Experts of a small language model: vocabulary 11771.
Below are experts of layer 5 (counted from 0) of a mixture-of-experts language model. Rows are named router (the router's row for the expert), up (a neuron's input weights, with its number) and show model dimensions 0-191. Each number is 500 + 25 x the weight over its row's rms, rounded and kept within 0 to 999. Numbers have three digits each.
Before each expert's rows: "comes after" lists some tokens at least twice as common just before its tokens as in all text. This comes from a sample of Wikipedia text that the model never trained on. Tokens count by the router's weight.

# expert 36
comes after: " |\n", "\n", "|", ")\n", ".\n", ")"
router:504474555499461518491488523460513510484486511505482491511545542470488473506496515504493502519534491511457512528574521507482479499479517457521514518437494560465448516539495510506480497498492482506502529505524489517529503475490465519506483490435487512487476520520486514499505504489500454527481476510497485517528479523531485514476517504506494494524499484528495457472490481494478493486501505524480529452514466495475494459531542512503559482541544496464515487540520534505512517475475498507497489476448468560482466495463477531476501494500479490518484437529452493513508494496476452521
up8:476483456489517473543463492501498482477473515484506488494471510501515513553506509492507486503477537495534532501530521467488527509520473509488483508489506493541478507493431477498541515470481494454537510511490527521494530528491478539500543545483541476497523509517499551537469505533476524488497523528537484527488537460516465495505501488496472488523509504521500492474502472513522512516481509518495471491473471547494482520496466465557472487496522494517505490522492479477526490508469470495483437516508456546487520437439476494501490474511538486485481438537523499513509516552503466484
up9:529489477467492469528502494554426499541543457532479507463482504533518494491565529486539505502502535484520530506495491519517499505502480502457488473496553508502525529539511488497536517511550530542498527553517502492488528479470514525523505519506487537523461502491486553504542496465464452479491504555515517458509502512496544475511474500520476514510515506498504515502480517508490518487449497543512478529486499505531506489516479483509490486516525458514536492494519483464499473522515485489462547515500514512519472552477472449515543512463493531496517500465499491497471511502485518524
up10:538523460508496506515508476484488501492490486534541515474546492510471497491515476498529491491466509559486492491516563471521497540492491482517545525479453456504544494483517526471526481488483536491501549496467467506457458549519548495534501484537488494468506513516517509475510479461491471502475491494533463480501478496496483508491522488498480499505517480467531502480527433496493504515471456526497501496447535494460502482541468521454472476489458470486541473500489501485557481477510496494485513505472482482492518509498482452509498481524482432500471514485532465498511505453496501503
up11:501505480504499549532482494498525526508548511495497502505479508519475459514509507494552493487491501555470443527515488524544485520487534489562493509500506493497528548504494503501475477489502507495520528517454468464500473542494469498532548502485549521516470546524498499529514476491521530477530513464490510500497518452462522529488495510497539472511500485456490575545538536543479492523475537519486485500505461523452502531508495494474523467516531496505548503519492517501460506483502460495527482519514480536507499505516475518474486499449515492523487516510518514475503522540457487539
up12:476493502501520508506487490571491500526467484499516520482476516507475490527489504508466521485501502487535507511523511511539528505511503484468545501513534508508519555511511553502522482466484509501505479521466543526503527480492545515500530545454511551523479491515459443524522475491509492540511475519479478500498511503522488539499505493536502512517530514536513460502457484488487553510492501544496451483471492527513532472484524475477529536517497501501493501471496533491516510482511514460517507432524510470492524460532486448503519484444484559525485525513442477514478529497454500499
up13:513513476504528502503481492528509456476490519482582511487477499435496496472511502476534482473520494485516518497538508464457504493512533514483554470526480469520479532491505468499506493448500477480507536452529493473491538514482480546548513528495522523481526502500523502543478490522467482528513510493488537476491474525522510532514497486519490504501518509490487503471477467478482483535533506459496488480504491482487524467545548504503486498505524489514483464545498548534492553504508488485526512534505462506525510488492515492517549529535491464487500484482499562471451540517458483541
up14:509541498513504511491529508495487518506505452513520488483470516539524493508504474529537502499552527491532503507508487486439463521521535495432492461534483467495530500470532508497504523496481461529492496499544463487501527463490494500480498462467488442492493534522524477506484542524493543458515486545501471507499520509495509524498492492505506554521540512483500552485503472523527493496543484563528572500512492508541526512509526477531471512506559515481477494487494547484532478457491524555485494512512532499495500480513487480488506511456473501529532480540492513484495500505492503526
up15:466498504491517471493543519442487478503518460505479500498471510494483453490485476476505464517517511502479499497514512513571539502509493533474487507514556545504490508491520510489565526481470531516482501488462511521508503548495538505486521506455499512500524460488505536498501495506503463469508497475469434488490485519526489484527516493502473426502486456489531473547493492546495515503500466496503448484506510553553512490472502523516501483532515502534506502519535507522543524475473526500509487489509487545475531482497480524518489484545520483515519497520445520484490533546465510500
up16:454469536480468499497515479492515485468505514530512505563482517509500476503476530477468489505558541497469500453492537531500474496508551501499521473508493480499496500471491501492500456500503510523534493474512484506507499518473500505479484525466516546500522477521529467517471503507481462463445517508496491551503495498493452511475501485486505524488533516499526522480486462510459495468534459492541499483483495508535481500514529495509527475482506435492474496466499505515497468450488518498539537539540500497460515489465489528518515431471470466484490521531554479459551510503517479468
up17:475505484530461476466513516481561450480490492542488534487476481510517499482508486460468523509471504500514516513486493539506497487459542508505494528489541497535486486485512506493491479549509512477518551522476499497492543487524441444499533484489516496483496475520545522487466524473469512491520461468514511468554486486531507454477489504506464511509519499536527511487499559507535516521518463527547516547478509469544504502521509488531476462496516498509549482478505541517501506551493502510493492521469491477501472531516507514494511493529490487482541517515459505523454508516439483488
up18:527467484539503499488501513496500469479541492510539417504500474531502480506480482507444513519520447505484561521521507499496502505444521511506514559506467525472520529518481490445497500475500499523502501495475514481502535498508515484495510526516496541514504487531513530466535457478546537498514505550488471515462469525545499490491490498491527501471515509486528477483562485450500528519505494497505503479506544488471509537518525492516531532476485523495534492520525539496502478488504523490464493486488489514497447540503470519529555475475487479513478443509499489489511488501538478546
up19:516490498483514499550484474522447519499482461516467504488544495489546508526494489500501494477546497500508480526499445454518507520540440500519472561493471524453506480469509515524527497500426493530513475525475490519502477481466446502485444455462444488492498482492471482547477512506498512457505516479493480562521523486489489529507526486501462476526497500512502497546511497517512494484476458496492477524484518477486541505474511506504516522525488502499498458496521477506507501499468500518470487523535531504523465499484510509482484545467502488497525502495546520475487512508560527536
up20:512451546512525477467506459468488470497531471494542515495504515518540475489516496519539512488526484474470485489538500456471472483484498488505490486478488487503530478453477519529512491482476536482557511505463482466513522473513515516537494462457501526486488510474514541465489536525485531459486465537471496503526492533502472468460496465510540481481553509499492479497489514477482514491440529492475508484494450512469467464442487482449484484516511514521527485490464506475470469499500482513462455519534466501466515515528485507507511471528515526507520484481504472534518482482497476534
up21:506462451491506494499512485521480487504469563508490514512536459478507489512508548501518531489484473511497461521480508550464529503487495491505496470477530483481526460515540488488503479497499536482508513447472473544516509478520511461520515469487498518499510473471547477504497510519495520491470481510496452505515507502508488508512507460462494460484479490501494555543524535486468530479541490531483501490477492495481542499505552457535500501545513518453447514489509518484477483482527540535499498514502512541459505522500451519478483538502491518530532471510478497494504419546478482515
up22:499443531485507511500468529511462480528472474461500525493522516483551530482480508555515521533532464497509495496556498543499516494506497491451512492441468513538500496492469475465521518514455480528477494515471522479502519488516508475543487480509488508507508470515553492457510532476501505528493523518471487494515487507509483520510506509444476491459494517490494470516508486505508537525498487515512469512528509489483466506487533536489501521484464537524527473519499486502555497547501472527494510484422492538517488475464521511442477492482514507518532516523496528508462478477444468468
up23:498519509493498538554466484479472515525492497493484491517502517509466447495529502526475535501475501505492526493492489495461486487531514479420531491510555532518493459471470491520470517496499528550505492489486547455510481514494550469474495518484494517472506497497505463494497490515517464465466537545468429504523525501501498505480465512525545487520484508488503493481501515499501453530466494496507436490512541519470489505513511479504514521547485474461480485456465496499438514544501492533493480492481499485535512505493502440503517459535508519466478520458489514527485493514504505504
up24:504467500465523499498501478493442493510485508464454456485523495474503498466512485510461499496539517521530487538445495489492466477498500480520472551473503491522549532477530557528511494528506543465513481477505460477539516513481473488522510463485512479477487484482531509495498503451519519481473492497520502455526494509500521553514532522510500540530532466495513497499492469504472508528485536512478458455492514523486472476483552500510500510490491463528492474489495476491507491521562513528514497524505471513505499508528536480508504540564523511509497503509478491535579453513518487523

# expert 16
comes after: " |\n", "\n", ".\n\n", "\n\n", " |\n\n", ")\n"
router:525501535506462519483481539498524526487502518488485497514539527468501491503483511488500499506503495490474504530507475511518478506476485450523521477479500535457466501536483525496464480481472487521491529509488536522510505489475503526481446496474499457500445509566479522517495516508484474511489441480491533493527490483547522500473515487502482505503498527505500445476517461499473522449465504550534519502518480485468470505521486535489525479526516487426492509562496524560520499471515497493499477496452452522512443513504495534532487510501466482500487480513455490484488509475451526524
up3:520530478484508464512446492492457435477466498520522521521477522481498505520475486472511467487512500515478469497524503503525479496514513492534536460539535540474524490518483479474499482474530459518512440510489472527518524489535490504495496529497514537493487527518542478522488488488500506462512498485504506510489495471515469502509502484525437500466500495452490480522513526513522552529516521523483460509471539494522505540542491511496472492516495488509511494562520507510521501526534497492514487519484449529513562501527492552454525491535500501432498459502493489523435499495515506532
up4:515524490488497474539495508504547495501487500522543504529487512491522452507538529492576485466517531500501455449532497507472542489478514499521489484513501511473496493538537490529535454484491476514495490478455474505501459492532517450488533446512486519531552512520523477551487474502494546458512491507453528528486506493470491499495525499504509491503491529476523536509532495535524479518518501494488533482501471501480509500487486514514521482510518455518512483508508462501488531459533507462550541568517511521530514490544529509493475472474499519549479511474511505512481524462513523516
up5:501561509478516525569482502529473489517518512493508507518508521498506493502514518475474492471448466469581500516505503517483486518479482531499467482492501500475499501536500494466477503515477478488555527498482502435514529542444517452520485502478524478517479497463497502502536531495504530518495503537497498475508519467507506531528499471557496430560506479481481495496484472503511553501501481498502529502473472519466490508509498477518501522494476492457505478493509463484482539509498505524461528466484505478525519485516445498525501467522549475484471448518517479503500534515475520491
up6:516523486501494499511441503522490503455513509515464467521496452527494515463476514490507497508509500516466497490518493489499483476444443515463475523461518493539508479484517480517512495516517474497527511488426478487485468513530499520508498487494501515507476539539474555499473503531521479467483540498505517519469459517530525502498482530534482480498498504503547507533425484471464509523514499450542495442507494511512495510543485549521477442510456495531490517511464505507541496481501463502501518524536536488519474465515481493544503502500503490478492523459495491497501481535479464539
up7:510513521521434509505508482482469531495471478529507520502511514540542470502495517503520502444480470490518510540458538493524513509466469463473507500555491521478488497497503510536503451514470527500535462526498460533508552512466511493494502514491483456499535551461484516474506463465513458498495490476520512491474447534538558516507535472502467486485471525478450507527495535514525519541528493524462536505476500523503498517505512456468513501494479519499526511487523473497502473481541466536528504506471508505517488504522509469462513541478510546466498524493511502506474504510536510504
up8:461534523496483501504547509510503502525543460534477515527513462505504490530498457479497529465467466463538549512450477477482459527481464544541500519493502457527489499513516524495554466517501490519505518498501482442488519495492545511472517510479506478507487479532564521491523469503537479468479496500515509526521527493475483516519519491531531540443525488444525494514502484517504486511486474515488508480526517482521507522522517484506493480488539502510495475506463529495483461475491507501449519510500509483495508479452517522490510560465465493551506449476488496506473488461469499490
up9:484522474458499491498521486508499495483500525490502470455512498486515510476518483456509500484489486526487497487514511495489522485433522519467513491493533547506474490504494530490532441541517479508489512497543485459515581476518481551480565525547515463530525507512524445532517505521448507449498525538540517492512576502524493476526501490501475499514482492471503513518517542492476525552510470497484504512524522500484508471514491492503502524488527493498513473495520486486476490489509495538534505495476479556499461501507517487472502483538511501553505495526489488492475430514526501491
up10:482477458495492458497487521493480493460464476498479519512460487497524477476468501501500518515510496480468521520519496515492519513475529493473509501471555482551513471465475516523536477480534551491522497506507530501511487476470517477483513556418503506522492533538505537510501501489493517515523504486480512444540482494494543462508483492540517520509558455497515502529493514514525511495475496514477486507532522514530542516482497543495468469518526439476480503523525480533468507502504487525495466492489502477493443525486482516488510466499527481489512509474454512493471429493448482518
up11:459524485524470481472479536482516510524499503518468494542498479478504476479516495526485490483503507458500532475541507512500535492474480518448538481466521493467526474474453495528521490498497461525481472551501509515537500480511513518445510466538521479473502477515477492479489487487521510500502497503525552505503483488461506533519534512542494531454510460499443472456488496520507509493455483528505488491524481490505486515455534531495476493550492560530484506496517499486473498482508460531497509537480564553472440470494508507495501502487490444515480524484497509514520490516490517552
up12:485518493493504516536467523550470485444499524536512492499481506491530535495528546485518485494496512525466502531465489485513496545515503526482574468506456473526499489492507544537508534515489463527486496497513509500518501511492529487470449465481462508528439520504544531518462471493488473496503510520481542494516524497513507467503477550524464516486549476507467517474483494487496474482449536461544488520477528490483458531456514468499509499487475492488504502514528442519534485512491462521499504490499511538525502494478507494472504474473502537472513494475466465467478513480484484534
up13:495474478524548519456484493468502490512475507453469482522506474518515457504469474500514495486528487493515501477533470493556559507483494423475488490495485509546505525485495462482525504515518500508493469471496480520510510502550479445498509468455518513533487464506493520505496517501491529479532507526525496520472524477489469543511503505456522512525487539478510486515485521521479473511469485518497501526480471504486512522546473493477495507467507511533449515511466487489484528541491445508465521501479548479508497530469482549527503523502522486491495547488469491556502530457497438513
up14:496528496532496488557559476540508506510451517450514500543470532506495547466509479459497532553547517513502504458474498542463497524511479493540500496526469507504498508466521481508476522499537514525466533502493538513484470536551519470468503491501536526525473520527493489546484473518511523491504444507531454537542498478520534506548503498470534525527509480479512489503505526525493476491517497480513524479491531521485511512472506521475504502509525488502525517534447479495468501499459512487510511510499547533484513480513492521498504511526430471480462526479500484491499492469519497494
up15:523505513502479456507494483484512500524477494478502483530480507536531476505543503551491500501492509515531522535502513484501502485467466530516538460493486496471540484532456490527505465463502442473526525499491477496495478493441470497522438530488462486549519499490502516527540524482488539502495532507492496484512498493451536476551499504527522483481560498476488487472484489508475461517488512515492501499504503507495495495496527492509504515468515501478502468526427513455546523518459522477469482499472500493478508473529466497523513520557522457469519449552517493476472484498520459496
up16:512491448537494474501555488488491482521545468511512551457502520471531468491544460516486488493485498520524505552520485512468529506530467486479508493471492493498513504471484517485444520528486470481539485516525507487493500470493487483514468510498497479477522509492525510474497494545519521502515474488512489504497505523553507467475477530527499491502501485545491509514521511495518485493476481541499508490513517524498517464555521506503509464537514564506536484497508474470523494494526485492510525511504469536488503474541508484525516519448430459501496527520494470534502461525408502555
up17:540512495509502532461524490499523453494503502465519485505462524546559523525480502493536472497535508543529511535490500486474499509495519560543513477482468527491522517452503486446490446525494497487482544510483507528553526492503529518449508477468521519539494490500507465466509466492505497522493497527509512503491481510496511478474441481471540520449511525508511474530517540486509521546521532544516451529514529517484470481474515523555508467537463544485481480527500518497518483496497517491488510486502500494483513518492464533526503488543499521502479455460529516499508495495506506505
up18:517503480494514480474513484453489509483529478516523479558534475512477511495526491510510501464522499474498420472503497475527500472475509546500489518471515478512564517452501521513528471510477546528505518509506548548541518518518492471488523491488489448503466471519484525522481514512477494471505521447470501510497527493499551478479523492534485526480516520501452473513493503477472520473480463513533471486482519504458532474501519512528501517484493519523485486530501508479445507491481489464522507471550536516485532494500467531529454488509490489525526486503480520465480558453502527512
up19:472554505511549510512514514534493484496456512478513483551481488521485533515502471479492482472521508480515493519478511493502476515521510474519521491481481507535488542460543489494467504522503482540477489508508462505501531515518479476506434496492473476465522461491500526513496538495477531495509548507498466514469478535536542519478510504460494513513533465459540510571490466516518455526510492524519472491481518457488488476532489545491524529503499520487495467462527507521476475477487547469505476527505482488489522527472517535459499516440508483493439499502477481466479525533496503531

# expert 11
comes after: " the", " a", " The", "'s", " his", " b"
router:504504514478488499485482548490512516497519482537471458474502526468441470503494517529484511525500497508487524471521568501509479569505485516507486536490522507488492460508536488561519507481478439532500511500500511506520510506463466512512517493489483506491504492490477536538476487507524461527479480465476514469513459492527474484455469505465486509511493492524500466512502522528465471438492504528517531482530466555482511487477477515456522495512486469463501493532503530539495472462476492479492483470464487509521496510476522529445501508501478513499439503557457521500503488500489526536
up8:491499527473500477536503465533492452477448512517547499499542491520518465503489440477480481450495498471505461475503524531451503496487525480481487558471512511493441489485513466500474480532476503467553486489515500481498464542512494497504541475532554507465520507524515493498518508500530540490535501507521503487465485444549519490495507461481494468481490482504496507506501538454521465477500488516469491497467534491489474468479451545512556490496505514495503501498499495497515500543507518501537514466515509489488512520534500474494460537496489452478540497516478475486471519457510495484
up9:510481479524480532540539501526492513468510474467478501507460454530509503475480488488485460531479477490505477489534556488522547513505475467497478487471449536533494514479463477527502491516517501536500503529466494495489488549500483544467494480556489486493496509483524505495507480512542547520500489455488507498498491469509507480520533470490510465460533517481511541552503542494525442515518464494504509519515514541487474482503513510517506533550490535477529508504526493536540513491554456490509516470496426520505517500533503491491520505490523481444504474479535474497512523505486497479
up10:513500517507479519551489531537470457464445507492543497473537518513475537507466531495504501487478499478469482517490448486469485535524525513470505473472528510494504464502547533477519483527487479529548499485516497433523503499482515551472472481522468505506502497526490502486503521488508451496501506527527503519471498499480483501565527503497506488566485485457512485510472472476511529535505488491480508531473497480492467516499534480473520512477492478489497453472494527478532485512487485473513490497526492439506495495481504482514526520497536439461491515502527449431488488508517499465
up11:512523499534475502480501481503478470519550468543500520490536519494504490479510499486452493518492516486510505527510489542487522499543464535543473513514494511473510457477543502492495527503490491519490469483479478496527506519520479471509484471520479493529532548533449505477530515498457478513529468507494500439540513450493451528484473499523455475506541531513514512550526501538509471492500497491481479521500531513525510496476472493483491519484489509509482505516523461480487503473527467533514478571507491454455513442502517501477488475504484477482540475457510495497481531567470468504
up12:495486458495495515452465517500489460483499466486498511494547537486515504538519467480498511487523473440510512514522556530506478528480442530487474510478521513511516457523558480525502531499481530469486466509519471473551554489468485496496478467521512511525540507465489517475509490500474488471468499456487506491457528503428478529458481491480480507494546485509473501521510485460514512496471505480491501527500507501482565508510489508505522487523467510472535515471491512479500480459479501481496479477549514518484478471503482486523494497511498516484522490467533522468466493491512553450
up13:477494496500522508521456520477502486522482504529532519545475498500520502530509480491519488497505542512476508492543512516491539488495496509485432511503484487470477462476520482511484532515482461506479485501482528473509470497513513489469526494486479542455523491521477519508532469511489537506484527519520519497556470524528490501542478500496453493492505513464500472465496502500511482503551500499526480493482475552502499519530484475515487439474512504511515487428495514527463516509529456519480500486488428456511475462471503502516488481512492537513424521442530494509535485491530501557
up14:480473468497547484530515499508479516491497524491493457486520455492496453444437473491517484504536485536489491469510507483442523518451487488495507504499453491495491496503483443455510505513462480476515495535480516523504560524519522510506497500514537520540505465475533467480480457476544510496473523529520518510485493513502497515498495510491525490567552496505471503484511521482482494488467471522476531499515464483487517461492504529500474491465494537506468501482489480500538498478491490474491497525540504539514509528512513464504499490495542540482535516466495466496469523477456572518
up15:521548445440507464485508509496474488470475489496518525503444482500531505502471469501485485520443486503497539438490504508484523497519548469466493453488465488446463495523503465476505488457531488511484541479476486514497516518543512508506512515523504493471521465495502528499503460519496488490521470509482499476494507488468510491494496483516457520462467511459531510510483515468478502489506475496496512487437523493490515502482465462476524519484537514478468528526492511487467529506496492502539506465535460527487527488511529481442464501479511448455468491507529492505481533532537523472
up16:485468482489513463507515487428477463476469514490527505544412515468504487492508500495486527529482566468524506536487531486482535532505519506517490512560488501527482478450519460522506480489487475516528502525499463523466484515472494488488476497506476479480566470488456480505479503531488482494486479470484457511481560493536520503493492516481500523496540524510488467507467519479521511470509476501498520472469536519533488456466457445514495493494522473538536505502524491468512462517492511527485502497502510477481499477505494497483503498500513540510498471516490527503517442512508489538
up17:503533483508454478556473460462499522489480493463510495526449510510507493518538465505472527528490511488505511448497479491510491538483485476474543475503510487492501522455506479524453494512554504442486490539516526506489529504498540475537505491475478504520431498458479488530500493515512512514468484526488506519513528494531499485541499514495487471459484474456482498531526519497565508529491522502496485455530495498467509527496457508467511460482496486512517486479520544477473511447496509461480466509482500484524496515521458514488511445517502468501500539513473456464494518495512470528
up18:473474535514484498500477482498474485523503474519497471522483502546470479500537524488498447467490476532501523533513492533515467506525489569519525536513486447479452500544516481555533516466465487493515515514492441485494477476505472458465485503504504493546516494489470480484471514506484525519466541481489464499512533476492515491503442502501463477485502510470460475515463484484529462477483448521489523508495519521512525515475478499487519528510519531507509471454473511519495536479487484509518498569481503483530503487523515449497530489505476504484490499503520460529501470552543503491
up19:497544496498533478474504512507470476474535416567483531525476516510492532508508460530521520479487483487521513532502514527508471469495513451494498498505478456509501499477445513480492521487479496486511532492480521524501505532490494536513493466500495502495511522535501491547513472484507480571455513470469518537493501506499492521512479507517530512534516524469497486529510509505546494513495496511517443498473504522472449496486489516498539508511524559493504508498490453486509510519473507508540527513520499523534514551528477567483481534492466527506515552455494503493518536510470480535
up20:512500476521558529472530521489542516495506486510480524528456477499497552483532487513452478562522522508478453490497514454506470485462463446447468518518549488505486483496526504526490488513546497487490481508452480495513471547528507513495527497500521469487519507492465445484499488500508490460455470468491470538503532538531520457488514532481516527522516483542470499541512528479497467480469486516492528481490525512493485530526473492498525514539509516475531487463497507472480517474488448496505489516524495506488515509495479535467501517489506540494502495450513490476515520502458477528
up21:498544505508503508525506472492500479492484488523483519514497466456483512502493487517478481482510541518462451492475473525509484470530521489474499470493499524594529504476516509523514465485487492536502452496493532462498490499531532527489482555490497483489492506524470524477480537541488508472497518498536467517517522501496500538500463517501496441452518495500492502509507454526453491479514499505497463484482540521506521510514506486515499527551463533487470473517495557516484489496497545519539501499513552465511472502461503504439460508501543510529513531497537500493504562517501479468
up22:541442515492483497522463516455481510513476516479490516530479505519508471530546502517532510466524499510519491499512507474455467536532488513456487532527491516548490457498463484508497517530458494506495508513495509521492497523468497529529515549454491520517490465496504520452486478494522494522522481525492521538505506500505505522483478498498486492506512466503516521474470523487541501508511482479508466476493505498498495526603489474445539510502509491485492477566512500450484529483476461496517507503537511472496454475492471518488449494538505497474534517502542523488490494554520473543
up23:508496521507490488504495512485444523502484515464464509483458573476494512529484502442511523486471467533514499488460506487542572495508496514447482527499485478462549532519514537506482503464534494500492529520500516502513555481461472510506495549479519498484506492522534493479507507524533511522516471512531509497519482487478493482519492551477499544491487494485513502488551479528544527492478488483495510486504442517527544511512494536505468425479517461534513505508539525480486493487516515502512503546516479515482492514485496481513515485508540513529484461520482477464442514481497485514
up24:491518467492480486511513496494506529488461500517460497477503467521532501471464440549463464485459499475486505489521502536526480472484513513522486490497528492548483491484490516526486513511489500476516440483487501487493513470490526488483521471501487550511522466505521523469484486502491536508529507486526511557497513525494532571497457494541492484511477524505527481525521459492523482493535523573493481495502508503543518468443501497560549454479451487500456521510484501490482544527487495470462493460550508490519514498501509531487468470526509459504463523512508501492496487484511495507

# expert 17
comes after: " of", ".", " with", " for", " and", " in"
router:528531509491512508472505516483524531451516525499492486491502558470503515510481525503490454509527507461493511496508530481502466507542524496537494471472469514513496486516520473509504509466515507494473541470533513526489503480497458498502459479525469459483499497529496516506509543507456495545526515490444495482483450537529495459504514510498477495507450498530514431488520493531447522488480533511467532462523492495500489458478501515507520478492514477453491530507497512508523522466504485460486482475457523526488526463460550493510481537484498470489477464477473497497502553457475552524
up10:485533507521454496480499494502492487499519506509531524505521529470518515505452476477498500467519496489493493526517512503540510517558549517478512532487527449471509547481474437443565515516532531457530515486484500527466484532501535501491525514486503527476536511497479490504468504487506482535483504528529519493460542477500529506504584495496500515476506491503492528491496519504521516486515514482509489511509537547510459457482492536503501492509466487530506499517484517503523484526457480523563511540537524477495532526527537532442469543507492503510482466511497501481517514486534491498
up11:524539472494461528492487526497468492495461492490504512487494484528500530522514477453502517522527460457477487485536486502466495466464490518528526480510448498538481513500533501507484515485510519494496501501549481507540449518454479497536516548479515482515523507504524553507523488462460482473530531507490481547505506514507466503491516509545499539490518468517519495498497475460546456520467512493495464480513470506491487448523528522516501450514514492495538478536529486543470499526511542481524508492545447485484515525496514477500487551472502497516485498454464471490509507475459535528
up12:499442509497471517466533489508480485482483513536511468534456529523535525545519495490498446470545550477475503474510496526557444464545499477498486559488497468480508508521501531486503532527527513461485495539499500527471525500490459495487478509499534479517480500537480536507504514521494507504508462474465470472461540507497456514527485456508529468523488535500519512515463456422486538465529521472503527498510501528473512492509521519487489526494501497507522464462516512494517514471498471522501491481525527485500510481485503519505526517485515518431504483485480510489488505481494521477
up13:515494491471488519501476560523528529502445513502519495518482502464545526509505517486516465481539548488455495518517526485532487491509521465454473487514483470514504519494453537515452530496504510489531518495505464506485483502508514525490509509495480503535480519494486494525525509508499481505498530489571494517482463578506455458540489541524519545494469498490496549505510539506508482476484493448506530500491461472482483521504526488485500438507560466503485495499480542485532482503513526499495527504513521497525524528514498479519526481508468473496508545481541484487498464516482454463
up14:440519477427475506518507485504529518489516441545529505507468508493534470510477484516543487496482499449522502494513520476509478518484518518500481521495520509476528527478513492539520554505509520515547494475477475479488524461483505470488521465517532503529495506450494474529538531488492468487520512476508514464480473514521471469509498496475469522519495506533503488482479540506518482537513462522476516541503511468478511500485525556489495442507492531488514548466510525474463543476492501490481491498499484452480491540541462491523480525443489473537527493502490521484499472504503521453
up15:529532514519497460478532520517511534500524492501491513483510471467461472493489543476541505475495486528497473511493486453519482522555529557492485494493486529517469511469491505500524496463508470456461493490471477490541477496491498488535482503502489505475520488470495512540546527559563511486546549544494533506511536484487504487530479460528528483487472497480497551482507517535517537475477520487536512495518560488476497526485509503476505474479514522526493520521479513487497493496518461496428503508507539494543471492496527464507514528494498496476510510490493547473453493469517520531
up16:515496518499503532477508482472471489494490470499492503440471486504496484509485527518493489537486547468512527492489483478477479505512479471478485477503491471483486493475528519481520525489505467526460504453502496493503517494466491496509512508496474489439467496516506517480541537505477500509493520529553437476484470488448470515523446498508514518513500539474494495460504497459469535520504501481448516492492500518526505487461519498457465545508476458483477523527474450491493557549498467494521520496495516469501484490464506439480492479500471545422452528480509504473488486490510514521
up17:505512496486511457466502489502436510495502545465499521520490524487528507510492470509538484468491536444529463534484529491447479476505506514497502491509488465485552518527466529488508452492493522461471510487504511511491518471526524479494538533494504524513482517518486498536473524481478491460500524519519504499501503522546530505490512514504526489468559498502536503496565520460506537507527501535470473480486485541498465438515528524486513483508567518509460467507521538483521512439488473467533462498473487525494512492536492519495449494539483480526505480480521512495505496513500529479
up18:479510495464510459531487498496484497493503522508514487497455531500493441489534462534504523499494572520483473505517483506518498477539477493529446480524488470546515470513493469491467496456499543488506511465511508525484536475511507564521528462526506521492499468515524442553482534502478496561476500521527516493533521472476548532472490499494501501454515510456543478553509502561499507524548515480528508520533493518530513486501493556490509517531474499503489498493506468485511492532538535513496510508502488539509542519490519502496487492505528507517495531491491455491507491509500499466
up19:492521515528490489496507478512513535489504504492503482534469489499500492513464518472491524499490504510504524496497492490513561545515501484477452478512505524514467525515507553479464517500480501535487505483493455495485517482513538484488474521577476510497489545484483485506482501481493503474513442483490480522570523481515513471493496491522436529485520472515460443536515525459477509484477481544499486495517490514500455479550519468536517459453428489544512514473487522492509501470503455454521519479545511520476479513477525474492508520512494512524500544485524491506538515475513510480
up20:506508490486495518529504465523527471503428491489520470502505488471501520494473495493496500485457473474505466520513476521509472496524518495462466476514508511478531528496457523498532513511442452534469497510526493499491514522479445540474485432479515454506479474497514476486500552534512540504506512491518481499493483490488482481508546489510518484520533504510490507478537528487513515500480469446462514496460467492503495505521497448523480514489495469465530488477490429495467507554498546473462533487512523494468501490506435532522477494507475505459526498448524486472500496495502508477
up21:513487494526489494489516462493534463488470528465470471465466488498505494507524488495481483526532490460521471541485464461493498450480515517469490505490471498469477489508487499464517479504473478498545506509480499533505525527449516466449473501487490512480510457532547462548553529493548501499488494516511498504535518512479483509530497506470482510531491473468535484488545489471524488489523474479517553514477455488522480485494520535513466492462511475545553484474448530468503481523522443502477491503497533478468502484525507469505469476528484521521469524495502501515532545511486535516
up22:468504529488507474516491473498453474497521490522488491497433507478555516526527493531538462511508496452510487465540548502545484509536489532513491464550466481508556536536480504530504536493531513497514476513469496523500479508532492487508465490498518520469494537449517448517497489483508532496511510525484489544527467502501483506480548484528466520575531509484553514491526546482495508523463504503527531491493514481470475467474509536502498526519479494471504473497472518538513460511473497505535489519466457490514553504516498480508526494517501494510501492485481509493500483475460524494
up23:507525501464487420498513490551484482510441470471521536521524498474518490496514491501525486464469472494496462551475499484529458462465528535470548470501517478523522514535459476495480459473468483476467482456487518512471509486491492484462492478545524522452511514465506481503503508494494474489522526454511547505501512479482489493512471484523466500470484501486498513554509512485526544473527487508505489468492506459491495523518512461516543511499469490460458503476476529485476488474475512555496473495559547497481518511500490508510464531508461515494521500484526496493499494507500506472
up24:552458468508541453486517493466497482507494490528487476467493474445524507540525485507513519509521504506469523553486522493536475504519481501462494526536485465533471510519487493478499534489502511507470504524540459507536502498485491510500471471503476504497550500543473544481546473502499521526537515507539527477517500529530479489531552476506506498540512486512498514468510529567485505461526498454486494491495526484553467489500533512498510494506541455509516481527508526492503518500507498500498527486483503487517490491465466443477467513488499519467513477458481552477469439504510516476
up25:475466499493480503513532504476488500533462505486466493468537501456510510493472491505488447474499478468523493516505463484546534475480532492485465471494476525527518482474471467487488440468529515492510447429477491484502509517476519461513534511478505513491488458525503450493502535524478478491490514496420502478477506511524464506505483499526514499500449536462462483498485500487481501506530494508515477522459486496448517485464537490471508535475483493499462507507458545503482540496505480478462476485512488499499552539501534524499486494516468525469525524499508465485461536497496529510
up26:547535509515509527477514488489497451535513521479528497489541436466510491543491476506508494476494432499498539494478523486480517442497509507520497502521494530507513499508544470512477431497512525481486472522498482503500506495527551490502461565528497489495534501503460510487503553513458484506496508469499469507455487498507496536505529499546463482507492517483471474500477526500502465509519501531530503509488487513468504529477475488502465533505490476483509501543497496500477467513515493494535487473520503460489505516520499520473481521529491445510462473496555478476521500438476570493